config = dict(
    experts_per_token=2,
    lr_router=0.000648,
    head_dim=128,
    norm='rmsnorm',
    qk_norm=False,
    init='uniform',
)
Below are experts of layer 5 (counted from 0) of a mixture-of-experts language model. Rows are named router (the router's row for the expert), up (a neuron's input weights, with its number), down (a neuron's output weights, with its number) and show model dimensions 128-191. Each number is 128 + 24 x the weight over its row's rms, rounded and kept within 0 to 255.
Before each expert's rows: a language model's description of what the expert responds to; "gets" lists some tokens that make up at least twice as much of what it gets as of all text. This comes from a sample of Wikipedia text that the model never trained on. Tokens count by the router's weight.

# expert 10
Word-final e pieces. Word pieces ending in e, especially in names and foreign words, such as Doct-e-ur, Kast-e-el, Run-e, Lionsg-ate, spacepl-ane.
gets: "e", "ate", "ie", " e", " ", "ge"
router [134  98 152 131  73 157 136 156 116 121 169 122 123 146 154 146 121 146 172 103 109 102 137 121 141 107 126 113 142 146  85 122 146 144 112 112 139 164 153 117 148 164 111 118  98 109 150 133 137 159 128 131 147 105 112 157 119 129 103 118 108 133 158 123]
up0 [151 132 125 138 126 178 129 124 152 133 155 106 147 128 125 118 101  78 191  80  96 146 173 131 138  92  78 174 131 137 105 123 131 143 140 130 165 130 131 149 132 139 137 121  60  88 114 108 128 153 154 126 156 114 110 154 132 133 128 160  87 125 166 105]
down0 [127 119 132  28 127 155 143 155 123 103  96 128  66 128 172 111 110 131 111 157 119 113 144 149 132 124  97 139 120 116 143 125 141 125 147 142  92 116 153 113  88 162 115 134 113 160 149 131 157 117 157 113 105 102 121 119 130 173 127 135 128 102 135 148]

# expert 52
Table cell separators. Pipe separators between table cells, especially after a text or number cell, e.g. Star |, Catholic |, Congo |.
gets: " |", ";", "or", "il", "ac", "ig"
router [147  93 167 118 136 133 154  76 188 102 127 145 139  91 113 124 152 145 102 121 132 151 100 160 132 124 124 101 180 145 110 135 117 144 103 155 118 130 149 108 157 106 168 150 137 154 121 110 148 147 125 100 136 116 103 126 140 119 147 103 139 129 107 154]
up0 [142 133 149 131 112 131 156 147 138 157 131 116 121 141 138 161 105 145 107 111 114 112 126 148 144 135  83 119 134 138 140  80 128 139  94 132 154 128 134 150 124 124 143 128 192 130  96 120 156 104 102 163 113 152 171 194 120 111 134 107 103 131 158 123]
down0 [160 106 150 128 167 145 134  87 171 136 164 176 144 110 176  93 136 123 171 146 127 164 122  72 132 155 107 143 135 154 110 114 114  92 151 136 104 108 156 103  98 174  85 115  94 139 141 133 126 126 140 121 134 106 101 124 156 131 154  73 146 140 116 146]

# expert 62
Spaces in tables. Bare space tokens before numbers in tables, scores and statistics, plus |--- table rulers, non-Latin script bytes, and $ or ± symbols.
gets: " ", "|---", "ip", " $", "|---|---", "+"
router [147 133 105 122 147 123 148 146 127 134 155 145 172 163 137 123  77 190 141 154  88  91 115 146 165  91 121 118 166 105 141 124 190 139 155 154 119 144 124 149 130 115 126 114 111 146  70 177  96 146 123 130 114 113 124 117  84 142  90 120 164 186 124 112]
up0 [ 90 131 161  99 128 157 157  99 139 127 134 156 104 164 129 136 112 131 141 141 124 140 141 148 104 125 153 142 137 143 128 175 128 185  65 120  83 111 156 123 148 168 110 167  83 133 127 121 147 168 155  52 138  97 103 159 128 140 137 136 152 126 138 134]
down0 [ 89 187 125 150 125  84 127 115  94 178 122 127 158 126 143  93  91 134 112 165 166 133  98 125 114 144 130 155 102 129  84 112 119 135 126 164 136 126 114  83  99 166 166 132 159 128 175 130  99  88 146 141 151 107 130 139 100 148  86 150 169 135 109 115]

# expert 45
Table separators and spacing. Spaces, pipes, periods, commas and semicolons between numeric cells in tables and coordinates, such as 27.70, | 7, ; •.
gets: " ", ".", ",", " |", ";", "2"
router [151  98 160 127 140 136 145 129 176 108 103 157 130 138 125 123 178 124 100 145 128 129 123 136 117 166 125  89 163 138  69 129 107  96  90 125  96 131 168 113 152 111 141 155 125 116 162 102 153 149 161  95 167 157 100 145 121 120 151 111 139 136  84 141]
up0 [136 145 139 113 155 152 132  93 139  80 122 113  96 129  89 103 117 104 123 118 134 108 128 119 142 142 135 142  74 123 129 140  96 131 107  99 158 108 117 134 135 165 152 140 133 160 145 115 133  86  63 126 115 147 136 142 157  88 121 104 123 108 116 106]
down0 [133 129  87 139 136 106 104  92 107 152  83 140 134 157 139  88 160 170 152 126 108 119 102 115  84 179 121 125 121 123 101 118 116 142 152 149 112 152 139 145  72 145 135 129 106 137 123 111 100 105 146  74 122 129 125  78 113 146 139  87 142 141 156 135]

# expert 5
Letter l, v fragments. Inner word pieces like l, v, sl in foreign names and surnames (Husserl, Yaroslav, Linlithgow), plus final year digits.
gets: "l", "v", "1", " l", "ers", " part"
router [145 138 121 163 117 114 146 110  67 100 144 144 116 154  90 139 143 127 105  93 112 114 150 102 151 131 124 110 115 126 112 132 133  97 124 140 126 146 115 154 166 140 111 124  86 130 111 162 124 112 122 137 153 137 120  67 123 158 102 154 110 113 120  57]
up0 [160 107 158 150 149 170 118  96 113 171 155 106 137 118 134 145 135 146 115  78  98 110 113 122 137 142 142 175 136 147  91 102 134 121  77 135 132 131 126 102 124 130 119 139 150 129 148 194 137 135 126 121 107  98  78 118 168 187  97 135 122 119 124 104]
down0 [ 93 153 113 141 103 101 148 152 124 135  95 140 138 102 154 137 106 111 126 154  99 150  94 145  76 150 145  72 112 122 132 120 108  87 141 116 155 151  93 120 163 119 151 152  93 139 114  87  87 112  90 111 136 161 152 137 103 167 129 162  77 146 123 126]

# expert 57
Zero digit. The digit 0 within years, counts and figures in tables and text, such as 2019, 1800, 100.00%, 3500 sqft; also illion, than.
gets: "0", " T", " as", "5", "T", "illion"
router [138 141 150 211 105 134 162 144 148 119  83 163 116  82 114 137 139 105 121 132 159 117 155 128 100  96 122  72 133 114  63 135  91 109  92 135  95 111 146 163 162 104 126 151 140  99 116 150  96 123 160  92 137 166 127 131  98 120 168 101 130 148  37 128]
up0 [150  82 128 152  89 124 155  94 128 117  79 152 162 124 128 124 115  87 159 184 149 114 145 146 125  56  79 141  80  83 136 123  93 148 142 134 131 104 148 137 128 146 133 112 155 173 108 136  85 126 162 121  91 140 161 134 152 147 129 147  94 167 115  90]
down0 [141 162 152 177 151 131 147 150 172 126 142  92 145 126 112 122 125 103 128 136 141 127 107 118  86 115 118 117 174  80 135 128 140 101 144 194 121 129 153 118 138  97 116 169 103 145 140 168 122 137  98 137 172 121 107 141 121 168 162  79 108 117 122  96]

# expert 27
Mid-word syllable pieces. Word-internal syllables that continue a word, such as on-ce, tot-als, avail-able, per-formed, res, ass, cons; also the digit 1.
gets: "us", "ass", "1", " per", " res", "ce"
router [151 109 161 113 111 105 135 154 155 100 154 121 116 111 112 168 149 139 139 156 166 103 114 128 129  82 150 106 119 150 154 149 128 155 154 170 171 156 112 150 147 105 166 131 131 120 147 132 179 132 116 161 166 114 117 130 140 118 120 110 119  96 168  92]
up0 [172 122 118 183 105 115 118 118 164 147  97 137 102 135 141 157  89  87 124 160 121 145 126 142 127 134 103 177 130 153 115  81 115 149 144 143 120 121  89 101  96  80 163 125 126 112 112 121 182  97 156 173 123 145 103 149 117 122 157 142  81 142 138 140]
down0 [125 112 113 151 123 137  93 151 162 117  90 111 109 122 130 122 143 146 134 121 142 143 165 137 154 107 153 124 148 133 134 124 131  71 139 108 136 173 101 152 117 171 138  83 127 163 131 141 129 111  85  96  96 156 137 120 156 146 149  96 143 107 111  90]

# expert 35
Conjunction and. Coordinating conjunctions and, or, but, & joining words or clauses in prose, plus some adverb endings like -ly, -ually.
gets: " and", "ly", ",", " or", " /", " also"
router [156 112  96 135 126  86  69 180  99 107  93 142 112 133 133 152 137 135 117 135 118  92 116 135 147 112 136 158 136 135  95 106 166 137 116 140 107 107 151 144 166 142 111 125 103 163 130 158 112  71 127 101 152 121 164  99  73 135 151 143 119 168 138 127]
up0 [150 187 126 111 151 120 111 171 105  93 148 119 140 143 152 121  70 162 155 144 148  98 120 136 119  96 105 134 115  76  62 111 164 143 152  87 100 111 114  94 145 123 155 139 125 160  81 150 135 103 141 133 167  96 103 151 139 130 140 115 147 141  91 114]
down0 [135 114 116 154 133 154 136 145 117 136 122 118 132 135 109 109 153  66 184 101 121 174 119 133 130 133 139 176 120 130 162 111  95 127 152 125 125 111 137 175 129 165  91 112 119  93 115 106 135  78 150 121 121 114 155 138 134 105 120 117  93 156 169 152]

# expert 31
Initials of personal names. Capital first letters of given names and surnames in people names, team rosters and legal citations, e.g. P-ayne, K-ern, Mc, H-arriet.
gets: " M", " S", " B", " H", " K", " G"
router [111 100 124 152 143 160 154 102 160 120 134 139 113 146 139 167 175 149  79 155 160 115  98 141 121 134 137  84 152 140  99 111 106 109  98 146 148  77 182 120 137  99 132 169 170 106 176 116 171 120 159 100 132 140 120 139 107 127 155  96 148 142 108 132]
up0 [127 150  99 168 121 143 135  93 106 147 146 107 132 127 131 130 125 101 103 134 105 124 130 150 149 103  98  71 146 100 130 138 142 121  97 124 157 140 146 117 101 124 103 118 165 147 164 136 138 138 142 107 133 124 114 140 107 153 113 120 129 154 113 173]
down0 [159  59 137 158 126  89 146 121 109 133 126 142 159 108 122  44 119 149 103 134 129 130 148 133 128 151 121 183 121 143 155 141 164 125 159 147  97 126 123 107  94 105 104 141 146 167 135 149 172 104 138 116 130 133 161 121 129 140  94 120  84  89 109  96]

# expert 7
Leading digits of numbers. Leading digits 1 and 2 opening years, scores and measurements, mostly after a space, dash or parenthesis, e.g. (1981 lb), Set 1, 2000.
gets: "1", "2", " a", " as", " p", " played"
router [145  96 170 122 141 128 156 139 135 155 111 156 119 129 129 116 163 132 105 124 151 158 135 164 122 164 146  87 169 146 110 134  96 103  88 177 120 130 156 123 158 136 141 144 132 140 127  92 186 155 171 100 165 136 120 143 130 141 143 178 148 137 108 139]
up0 [189 139 123 158 107 157 131 136 144 109 141 119 126 160 118 109 114 109 142 139 136 138 113 175 128 143 159 129 163 162 124 126 125 138 109 148 101 130 130 105 120 141 107 105 166 140 110 159 141  58 159 157 140 122 160 105 126 141 149 152 109 136 119 153]
down0 [108 112 179 148 110 101 110 168 125 113 112 131 155 104 141 145 152 138 130 108 153 113 139 148 114 135 157 132 101 101 128 131 107  73  93 130 153  99 101 120 130 159 126 144 127 152 128 142 195 129 141  80 113 170 118 164 118 143 141 122 105 137 136 135]

# expert 8
Letters z, c, q. Single-letter or short pieces inside words and names, especially z, az, c, q, Z, as in Somoza, critic, Cicarelli; also some digits.
gets: "c", "z", "az", " Z", "0", "9"
router [121 207 106 127 134 116 111  86 143  98 149 131 116 141 141 112 154  87 153  92 130 123 122 126 149 105 145 121 100 133 165 121 136 164 143 142  98 118 147 158 155 109 161 106 101 104 140 171 141 117 109 176 120 123 101 138 128 142 148 167 136 134 109  94]
up0 [119 160 121 144 137 106 127 122  50 100  83 103  82 122 141 127 125 130 104  95 109 138 122 110 105 125  99 148 138 110 156 133 128  58  99 127 114 134 152 127 145 139 135 153 152 131 160 153 138 181 134 115 115 149 132  95 137 153 146 123 123 147  90 117]
down0 [134 157 127 111 164 109 106 145 122 133 115 160  88 104 142 117 155 123 132 120 166 152 136 149 145 111 132 103 145 132 103 110  93 155 133 113 105 145  65 140 150 150 118 132 146 122  92 117 111 112 159  91 138 156 124 121 137 171 150 152 162 102  78 144]

# expert 51
Digits in long numbers. Non-zero digits in the middle or end of long numbers, especially coordinates, measurements and table figures, such as 122.78444°, 74,683,853 bp.
gets: "3", "6", "7", "4", "5", "8"
router [133 105 167 118 139 144 121 131 198 105 133 149 148 150 134 158 161 132  74 180 165 125 113 128  92 147 158 130 174 126  97 125 139 124  61 137 106 126 136 130 158 131 183 129 116 112 170  98 145 155 112  98 161 126 129  97 105  88 137  96 155 155 111 128]
up0 [ 97 135 123 129 122 134  91  93 105 116 129  92 134 108  99 123 114 118 128  92 104  87 129 127 112 143 118  80 117 119 139  74 118 149  90 101 166 121  95 165  91 166 170 143 127 128 116 112  89 102  81 127 124 153 117 104  83 129 109 175 166 135  93 135]
down0 [149 109 127 150 124  78 168 125  97  91  92 103 122  79 116  89 150 142 137 134 113  53 103 145 136 149  87  94 115 121 147 119 145 133 129 130  70 150 163 138 145 100 127 135 166  87 118 126 122 100 127 116  97 155 119 141 101 173 150 143 141 132 120 115]

# expert 11
K pieces and copulas. Word pieces with k, ov, og, ik inside foreign place names (Crvenka, Arkansas, Saratoga), plus copular verbs is, was, are.
gets: "k", " is", " was", "ov", "og", "ik"
router [130 144 172 131 157  78 135 177 110 118 160  87 131 110 132 111 154 106 144 114  84 142 120 120 127 140 104 159 119 130 129 129 125 129 110 100 109 190 133 114 117 114 120 115 128 138 130 124 135  91 115 151 116 125 165  57 135 137  97  95 120  95 158 118]
up0 [122 141 151  97 109  86 140  80 128 126 125 159 134 145 133 132 106  93 126 115 123  65 142 159  97 115 154 130 167 129 105 114 164 102 112 115 103 152 155 136 169  91 193 128 145 131 121 134 128 119 154 129 102  95 147  87 130  99 133 147 145 130 132 131]
down0 [126 133 162 115 141 129  91 125 151 109 126 132 162 141 108 135 130 102  70 154 115 191 108 132 117  84 145 177 107 152 181 115 115  89 100 142 109 132 125 149 102 134 123 133 153 132 133 117 122 133  84 123 133 115 152 152 146 145 132  98 124 124 113 148]

# expert 49
Clause-opening prepositions and conjunctions. Prepositions and conjunctions opening a phrase after a comma or sentence start, such as with, when, while, after, although, under.
gets: " with", " In", "In", " as", "3", "9"
router [131 110 118  81 149 136 132 164 155 134 105 123 131  98 129  79 118 171 116 145 137 157 102 108 109 142 122 132 148 125 154 125 121 120 133 106 111  76 151 138 157 197 182 117 135 110 190 122  99 135 154 121 128 151 130 159 162 114 166  69 140 115 161 115]
up0 [154  99  57 117 107 117 100 126 101 135 127 102  96 149  80 138 140 127 113 132  92 108 154 146 105 122 133  87 120 151 115 123  72 101 122 139 134 157  94 133 122 143 136  92  97  84 160 137 102 161 142 152 101 137 107 150 166 180 156 119 124 143 141 123]
down0 [119 157  65 150 127 144 114 108 151 130 121 108 107 114 120 160 118 122 109 154 113 146 142 110 150 149 113 112 112 119 148 121 145 124 171 145 102 118 169 128 136 190 107 102  95 101 153 142 179 165 151  66 142 114 120  89 108 157  88 148 149  97 149 125]

# expert 16
Plural and abstract suffixes. Noun-ending suffixes, mostly plural or abstract, in running prose, such as stud-ies, public-ations, statist-ics, proble-ms, Hospital-ity.
gets: "s", "==", "es", "ations", " Ch", "ts"
router [101 130 123 140 154 166 108 113  92 104 113 126 142 101 131 143 142 145 107 156 142 140 104 145  92 145 162 107 157 128 113 164  58 123 128 136 143 123 171 116 144 107 155 110 156 151 158  91 156 122 139 114 177 168  95  76 187 117 166 134 131 156  86 148]
up0 [139 117 141 127 121 137 143 123 119  84 130 112 152 104 113 110 125 123 148 181 124 135 160 126 126 130 106 141 124 150  94 101 136  96 146 123 127 111 142 162 109  87 141 127 138 106 150 133 135  83 129 195 136 144 125  91 139 102 119 129 167 123 126  98]
down0 [ 88 127 108 146 133 136 137 116  86 147 118 157  61 125 165 145 115 112 120  82 158 123 128 130 126 143 135 100 143 117 137 126 137 139 141 123 166 105 117 129 134 154 118 114 111 165 101 148 130 170 140 149 150 122 131 117 136 125 115 118 119  97 104 158]

# expert 6
Capital D and consonant starts. Word-initial capital letters, mostly D, also B, L, C, M, starting place or institution names after of/in (Dagestan, Durham, Notre Dame).
gets: " D", " d", " B", "D", " L", "d"
router [109 123 115 107 130 124 168  81 171 106 143 131 150  94 118 124 115 108 128 145 124 115 120  91 149 178 130 105 138 134 127  86 163 112 119 137  79 105 176 132 104 112  84 117 102 102 104 111 143 106 127 123 104 150 124 134 117 119 113 154 118 112 140 113]
up0 [128 158 160 104 115 128 163 146 130 132 105 108 128 124 135 129  94 100  72 119 117 142  93  99 156 156 130 125 127  97 134 122 122 167  89 126  93 157  79 109 151 105 164 151 136 176  74  97 118  86 108 119 157 134 109 133 118 125 109 165  79 137 122  98]
down0 [163 134  79 167 155  93 177 131 142 132 144 127 102 133 138 142 139 165 148 120 158 109 144 107 125 126 123 148 108 117 141 137 127 107 144 125 149 149 134 143 134 115 158 131  87  94 130 137 137  81 119 140  86  97 100 134 170 164 135 126 116 136  97 121]

# expert 29
Table cell separators. Pipe separators, blank cells, line breaks and sentence-final periods in wiki tables, track listings and race-result lists.
gets: " |", "\n", " ", ".", ";", "|"
router [146 108 165 129 135 138 124 123 173 112 111 162 125 144 124 121 185 120  98 132 133 132 124 130 117 167 119  84 152 135  81 128  98 100  89 131  98 129 158 104 158 107 130 156 128 126 169 105 153 149 158  94 162 157  93 144 122 106 148 100 146 141  92 137]
up0 [127 106  74 109 114 104 117  86 156 112 146 134 142  95 104 137 136 132  87 129 109 134 115 117 116 185 126 149 128  96 125 115 106  83 119 157 136 106  64 141 111 150 103 121 154  85 116 142  81 149 119 129 114  86 135 120 151 135 144 148 158 120 142 112]
down0 [152 145 114 115 122 161 123 172 143  81 100 126 173 125 109 140 142 115 137 164 131 171 118 139 163 134  77 148 135  87 181 124 123 173 114  97 126 167 135 131 113 131 121 133 127 143 110 117 121  90 141 157 108 112 138 111 116 141 131 168 131 156 121 149]

# expert 41
Letter o endings. Word-final o in Romance or Spanish names and places (Provo, Hidalgo, Bortolo), plus short o-words such as to, co, so, do.
gets: "o", "3", "io", "os", "to", " comp"
router [112 161  92 105 123 150 122 106  55  95 152 109 133 140 141 122 139 111 128 107 143 111 132 143 110 163 105 181 134 124 128 115 121 161 166 114 159 121 109 154  77 151 163 107 127 152 100 111 127 151 100 154 107  89 130 119 121 159  93 129 143 126 119 152]
up0 [142 121  89 117  80 141 108 114  71 153 116 167 134 152 118 130  89 122 105 117 133 180 123 111 124 154 101 161 177 125 125 106 126 158 144 142 122 132 163 114 136  74 129 104 115 140 113 154 118 128  86 132 107 130 113 152 106  94 138 103 114 104  76  93]
down0 [108 128 134 125 155 134 154 136 113 103 138 123 101 164 139 100  89 123 106 172 107 139 122 146 109 119 125 102 116 131 135 124 147 145 107 114 121 140 120 143 158 156 109 149 143 114 165 118 135 118 120  96 161 153  94 137 142 156 169  80 139 158  93 141]

# expert 48
Determiners before nouns. The, his, its, their and possessive 's right before a noun, often after of, in, to (the caves, Mary's, its objective).
gets: " the", " The", " his", "s", "The", " its"
router [136 122 173  94 146 137 143 124 178 117 114 152 111 144 132 134 175 133  77 141 143 129 123 118 137 142 117 107 145 157 125 141 130 108  92 150  93 131 141 107 167 129 129 147 110 116 147  78 162 148 143 113 185 118 109 139  76 133 142 104 159 148 115 142]
up0 [ 87  77 118 103 149 137 153 112 156 143 147 169 143 126 134 129 109 142  71 149 125 135 134 132 163 111 110 143 141 119 151 139 150 109 124 124 115 133 125 108 150 132 119 139 130 102 149 132 109 107 113 144 127 136 111 108 148 145 160 132 131 103  82 102]
down0 [119 137 132 102 110 124  94 144 125 130 139 159 110 146 132 106 161 112 111 152 123 136 123 118 139 136  76 110  94 127 118  91  96 139 207 152 154 110 117 138 140 139 128 113 159 160 138 158 162 124 131 166 135 157 131 149 155 123 118 156 111  97  78 113]

# expert 18
Month names and date punctuation. Month names in dates, plus commas and periods between day and year in birth dates and tables (October 21, July 11, 2004).
gets: ",", " |", " May", " March", " January", " December"
router [175 119 108  98 141 152 145 119  80 114 161 142 116  90 118 114 120 103  85 131 135 118 141 155 144 153 109 111 196 120 111 119 126  70 147 155 135 122 135 112 121 104 103 136 118 117 152 132 156 123 145 112 153 155 133 133 137 141 127 101 115 144 142 121]
up0 [134 132 161 114 125 131 150 110  96 174 132 121 148 147 134 131 102 153 134 139 121 122 148 127 123 124 189 146  97  85 122 100  93 137 144 137 102 127 138  92 100 109 146 127 153 123 145 119 108 121 141  79 116 134 126 145 128 103 118  91 109  96 199 176]
down0 [139 133 106 113 106 134 139 143  94 109 130 165  81 135 176 157 163 107 132 137 139 119 132 126  62 104 152 116 152  76 114 119 129 138 143 122 127 114 131 139  81  89 134 163 144 145 111 115 162 135 140  96 160 160 182 160 164 104 113 129 161  96  77 121]

# expert 37
Syllables an and in. Word pieces an and in inside names and words, e.g. Perv-an, Sabat-in-i, Coord-in-ates, plus occasional the and can.
gets: "an", "in", "ock", "ans", " the", "arn"
router [125 191 140  94 102  86 133 167 147  93 144 131 114 105 124 132 104 112 119 167 146 119 135 100 152 122 114 147  90 139 127 146 163 123 144 130 116 139 114 131  80 120  87 124 108  81  91 155 102  97 109 132  78  95 151  91 133 133 122 135 133  96 143 159]
up0 [177 150 153 124 134  96 127 122 119 116 119 142 173 125 104 110 102 130 129 130 134 155 159 126 118 108 113 157 134 133 127  99 123 132 131 139 133 137 111  70  79 112 137 139 126 120 100 148  83 113 145 128 145  80 144 128 109 127 129 145 126 169  99 150]
down0 [121 137 148  85 166 132 137  95  87 128 152 130 116 108 124 136  82 107 120 100 130 167 121 137 112 138  88 153 128 123  99  90 181 169 102 142  83  92 104 150 119 130 107 138 114 138 141 150  89  95 137  95 102 121 105 119 113 128 143  77 115  95 165 122]

# expert 53
Auxiliary verbs, ou pieces. Auxiliaries is, was, had, has, have, can, may in prose, the piece ou in names (Bayou, Angourie), and = signs.
gets: "ou", " is", " was", "ver", " had", " ="
router [148 131 136 167 149 156 114 132  68 144 120 124 124 126 117 136  93  91 144 107 125 147 116 132 129 109 118 125 103 146 115 165 110 171 126 121 160 136 109  95 115 139 176 103 124 151 158  87 175 103 110 127 118 140 116 127 157 126 123 150 110 130 155  89]
up0 [112 115 133 150 147 126 134 103 127 108 164 118 130 104 134 130 138 144 116 110 118 146 159 113 131  91 112 102 139 104 104 164 132 144 103 140  88 109 114  85 148 146 151 134 102 125 134 173 124 136 177  94 159 102 107 132 117  64 112 110  82 139 117 102]
down0 [138 124 173 108 116 139  81 130 119 114  89 103 139 116 116 159 128 104 133 134 158 141 112 100 111 170 127 127 149 155 120 152 144 138 127 129 110 108 161 115 171 129 157 114 113 111 127 111 163 110 123  95 125 162 120  86 125 136 125 143  99  95 117 117]

# expert 38
se and ri pieces. Short word pieces such as se, ri, ree, ail, ile, ore, as in Else, Chelsea, licence, description; also commas and scores in tables.
gets: "ri", "se", " se", "ree", "ail", "is"
router [ 84 124 104 146  81 103 126  97 112 178 188  79 144 102  93 148 161 126 138 137 137 112 113 131 121 100 131 109 109 106 142 131 137 136 145 138 132  99 110 113 124 173  62 113  85 144 150 119 135 100 132 111 101 105 128 123 159  93 145 146 122 140 119 128]
up0 [187 121 144 132  70 102 152 137 114 133 163 121  76 161 112 101 130 137 114 145 145 129 110 131 119 110 115 127 144 108 172 104  95  83 110 159 159 116 144 132 152 128 132 107 127 135 125 130 126  84  91 155  88 106 140 150 154 158 107 169  98 110 127 163]
down0 [ 96 133 115 115 150 106 122 162 146 138 130 175 110 160 153 115 132 163 121 105 142 137 123 205 120 157 142 181 112 105 159  79 175  78 175 102 121  88 139 117 145 152 134 121 166 112 159 196 109 117 152 109 124 188  80 152 108 138 124 118 142 116 110 144]

# expert 59
Capitalized word starts. Capitalized first pieces of words in infobox fields and proper nouns, e.g. Years active, Height, Species, Fidelity.
gets: " S", " F", " H", " N", " T", " R"
router [131  93 112 171 181 129 160  99 118 123 101 126 104 135 144 123 135 105 150  85 136 101 114 148 146 135 109 130 131 150  79 119 137 133 148 136 110 109 159 105 101 171 140 165 144 100 164 133 112 128 139 104 117 117 142  86 176 136 156 166 103 158 122 138]
up0 [129 114 119 120  92 101  97 128 122 139 163  89 149 129 108 129 139 168 142 106  96 111  56 163 157 152 111 146 154 100 113 139 136  80 100  90 112 165 148 116 146 160 141 135 100 158 113 107 105 132 154 119 133 156 171 147 148 120 138 120 129 173 105 138]
down0 [146 137 138 121 134 148 131 113 103 157 107 144 119 119 106 142 109 136 131 125 132 104  90 108 141 119 208 116 121 117 103 111 132 119 141 121 179 178 120 103 177 138 127 166  99 111 158 159 132 123 114 101 126 138 160 127 137 109  79 115 113 139 146 150]

# expert 33
Ar and um pieces. The pieces ar and um inside names and words, such as Svil-ar, arg-um-ent, st-ar-red, l-ar-ge; also == heading marks and digits in tables.
gets: "ar", "um", "ap", "ul", "==", " ar"
router [ 83 103  99 142 117 113 116 141 124  96 115 147 170 169 137 127 123 107 136  97  94 139 135 121  90 146 122 109  88  93 131 117 111 151 144 152 151 161 136 144 125 140 103 142 110 160 136 151 158 133  74 120 117 141 151 140  83 139 117 118 123 151 119 155]
up0 [122 109 112 117 151  84 140 127 121 133  91 128 171 147 150  83 171 153 144 120 132 156 164 167 107  93  99 145 113 119 112 138 174 130 110 139 127 124 118 121 109 139 146 172 126 139 130 173 110 130  85 105 117 119 146 152 101 136 137 109 130 116 127  82]
down0 [148 145 103 108 149 129 157 120 152 128 128 143 136 119 125 155 148 135 143 110 111 121 142 118 167  92 137 123  86 124 121 114  82 159 121 119 158 125 149  97 141 101  93 102  91 110 134  99 111  92 111 101 111 131 123  76 163 103 113 152 124 133 124 147]

# expert 15
Word-start fragments. Short word-initial pieces that begin a split word, such as pro, re, bro, sp, s(lew); also l in Romance phrases like de la.
gets: " t", " pro", " re", " b", " v", " s"
router [ 73 176 158 142 167 169 114 115  79 127 127 139 142 154 189 140 101 123 134 140 102 106 140 150  94 153 110 100 124 131  96 138 150 170 113 170 134 130 139 104 129 143 123 145 144  98 124 149 135  86 136 147 149 135 163 135 116 138 153 109 105  92 162 112]
up0 [121 135 141 143 120 133 140  81 122 200 118 132 157 150  98 143 138 119 145 122  94 127 150 148 142 150 123 138 148 104 132 151 162 148 159  89 107 149 151 121 112 136 156 130 109 136 110 101 105 123 150 112 148 140  60 152 164 158 130 137 100 148 154 112]
down0 [146 137  88 110 131 123 159 126 112 121 150  83 166 147 148 129 156 159 140 155 160 125  92 117 158 124 103 105 138 139 136  93  98 142 127 118 120 167 136 140 116 129 161 146 124 130 165 117 147 160 154  67 165 106 118 144  89 114 119 140 182 159 130 176]

# expert 60
Sentence and clause punctuation. Periods, commas and table pipes ending clauses, especially commas after a place name (Vienna, Beijing, Dublin) and sentence-final periods.
gets: ".", ",", " |", "\n", "|", "-"
router [151  95 162 125 145 132 140 119 168 111 115 156 135 139 121 122 180 129  93 146 140 132 127 135 121 165 128  84 162 127  80 134 107  92  88 139  97 122 165 115 153 119 138 154 125 123 157 107 156 148 152  95 160 159 104 141 127 121 149 114 142 144  81 133]
up0 [125 142 170 151 140 130 119 115 119 118 136 133 145 113 125 128 221 159 125 155 146 136 117 123 187 106 104 104 148  83 131 120 119 150 144 120 138 129 112 147 149 151 156 120 102 164 144 129 175 149 114 158 105 130 117 117 122 112 135 134  88 144 131 144]
down0 [126 174 152 131 121  88 137 129 129  47  97 142 128 103 152 138 163 157 127 135 137 115  81 100  95 160 137 153 141 137  97 172 135 173  91 105 123 134 129 150 151 112 120 147 139 151 167 127 113 161 145 123 126 137 103 109 134 122 128 116 123 106 137 120]

# expert 0
Mid-word name syllables. Inner syllables of South Asian and other non-English personal names, and first pieces of words like announced, performance, film (Rajaram, Ashok, Aliyev).
gets: "am", "a", ".", "i", "al", "an"
router [157 158 110 130 153 140 141 141 148 161 149 109 161 125 103  98 132 119 173 152  67 134 151 151  95  86 165 146 154 125 175 127 146  76 136  97 152 135 107  97 129 102 109 126 118 147 116 173  84 172  90 130  99 170 123 118 115 106 136 116 137 167 154 136]
up0 [123 173  94 134 113 111 122 153 116 122 142 107 136 116 151 154 141 128 105 138 116 127 145 121 119  96 120  94  77 123 134 215 110 150 147 119  64 136 154 106 166 152 153 118 155 133 117 108  91 149 184 114 137 131 137 138 116 129 115 138  96 142 144 128]
down0 [118 112 115 156 106 116  90 125 151 114 117 133 119 115 129 146  95 169 156 117 140 142 126 142 172 158 119 161 115 114  95 108 143 136 140 147 127 140 108 133 139  66 157 128 128 100 102  98 139  53 112  97 104 152 116 130 114 165 130  96 150 142 140 117]

# expert 24
Line breaks before headings. Line breaks ending list items or paragraphs, often before section headings like === or table rows, plus heading markers themselves.
gets: "\n", "===", "ent", " ===", "==", " cons"
router [175 161 149 128 118 153 118  91 111 107 120 133 116 134 136 121 179 145  99 165 143 148 113 115 132 142 118 147 155 129 115 143 115 117 124 146 153 134 157 113 102 110 159 155 135 140 138 138 110 125 143 113 181 139 108 151 106 137 123 168 138 138 114 155]
up0 [ 96 132 123 132 120 154  83 145 132 138 157 106 152 156 125 123 134 119 152 113 136 100 119 140 132 132 156 126 135 134 122 135 119 105  69 115 108  90 107  94  87 122 157 129 129  99 126 130 116 161  70 160 144 120 101 132 123 130 117 179 141 133 111 107]
down0 [158  93 113 130 116 136 142 104 172 101 162 137  98  74 145 133 157 117 149 166 130 139  72  96 112 152 145 115  86 162 108 128 143 130 132 143 113 123 163 149 146 129 117 169 121 136 127 118 132  90 150 132 163 155 155 121 139 117 118 166 133 138 111 114]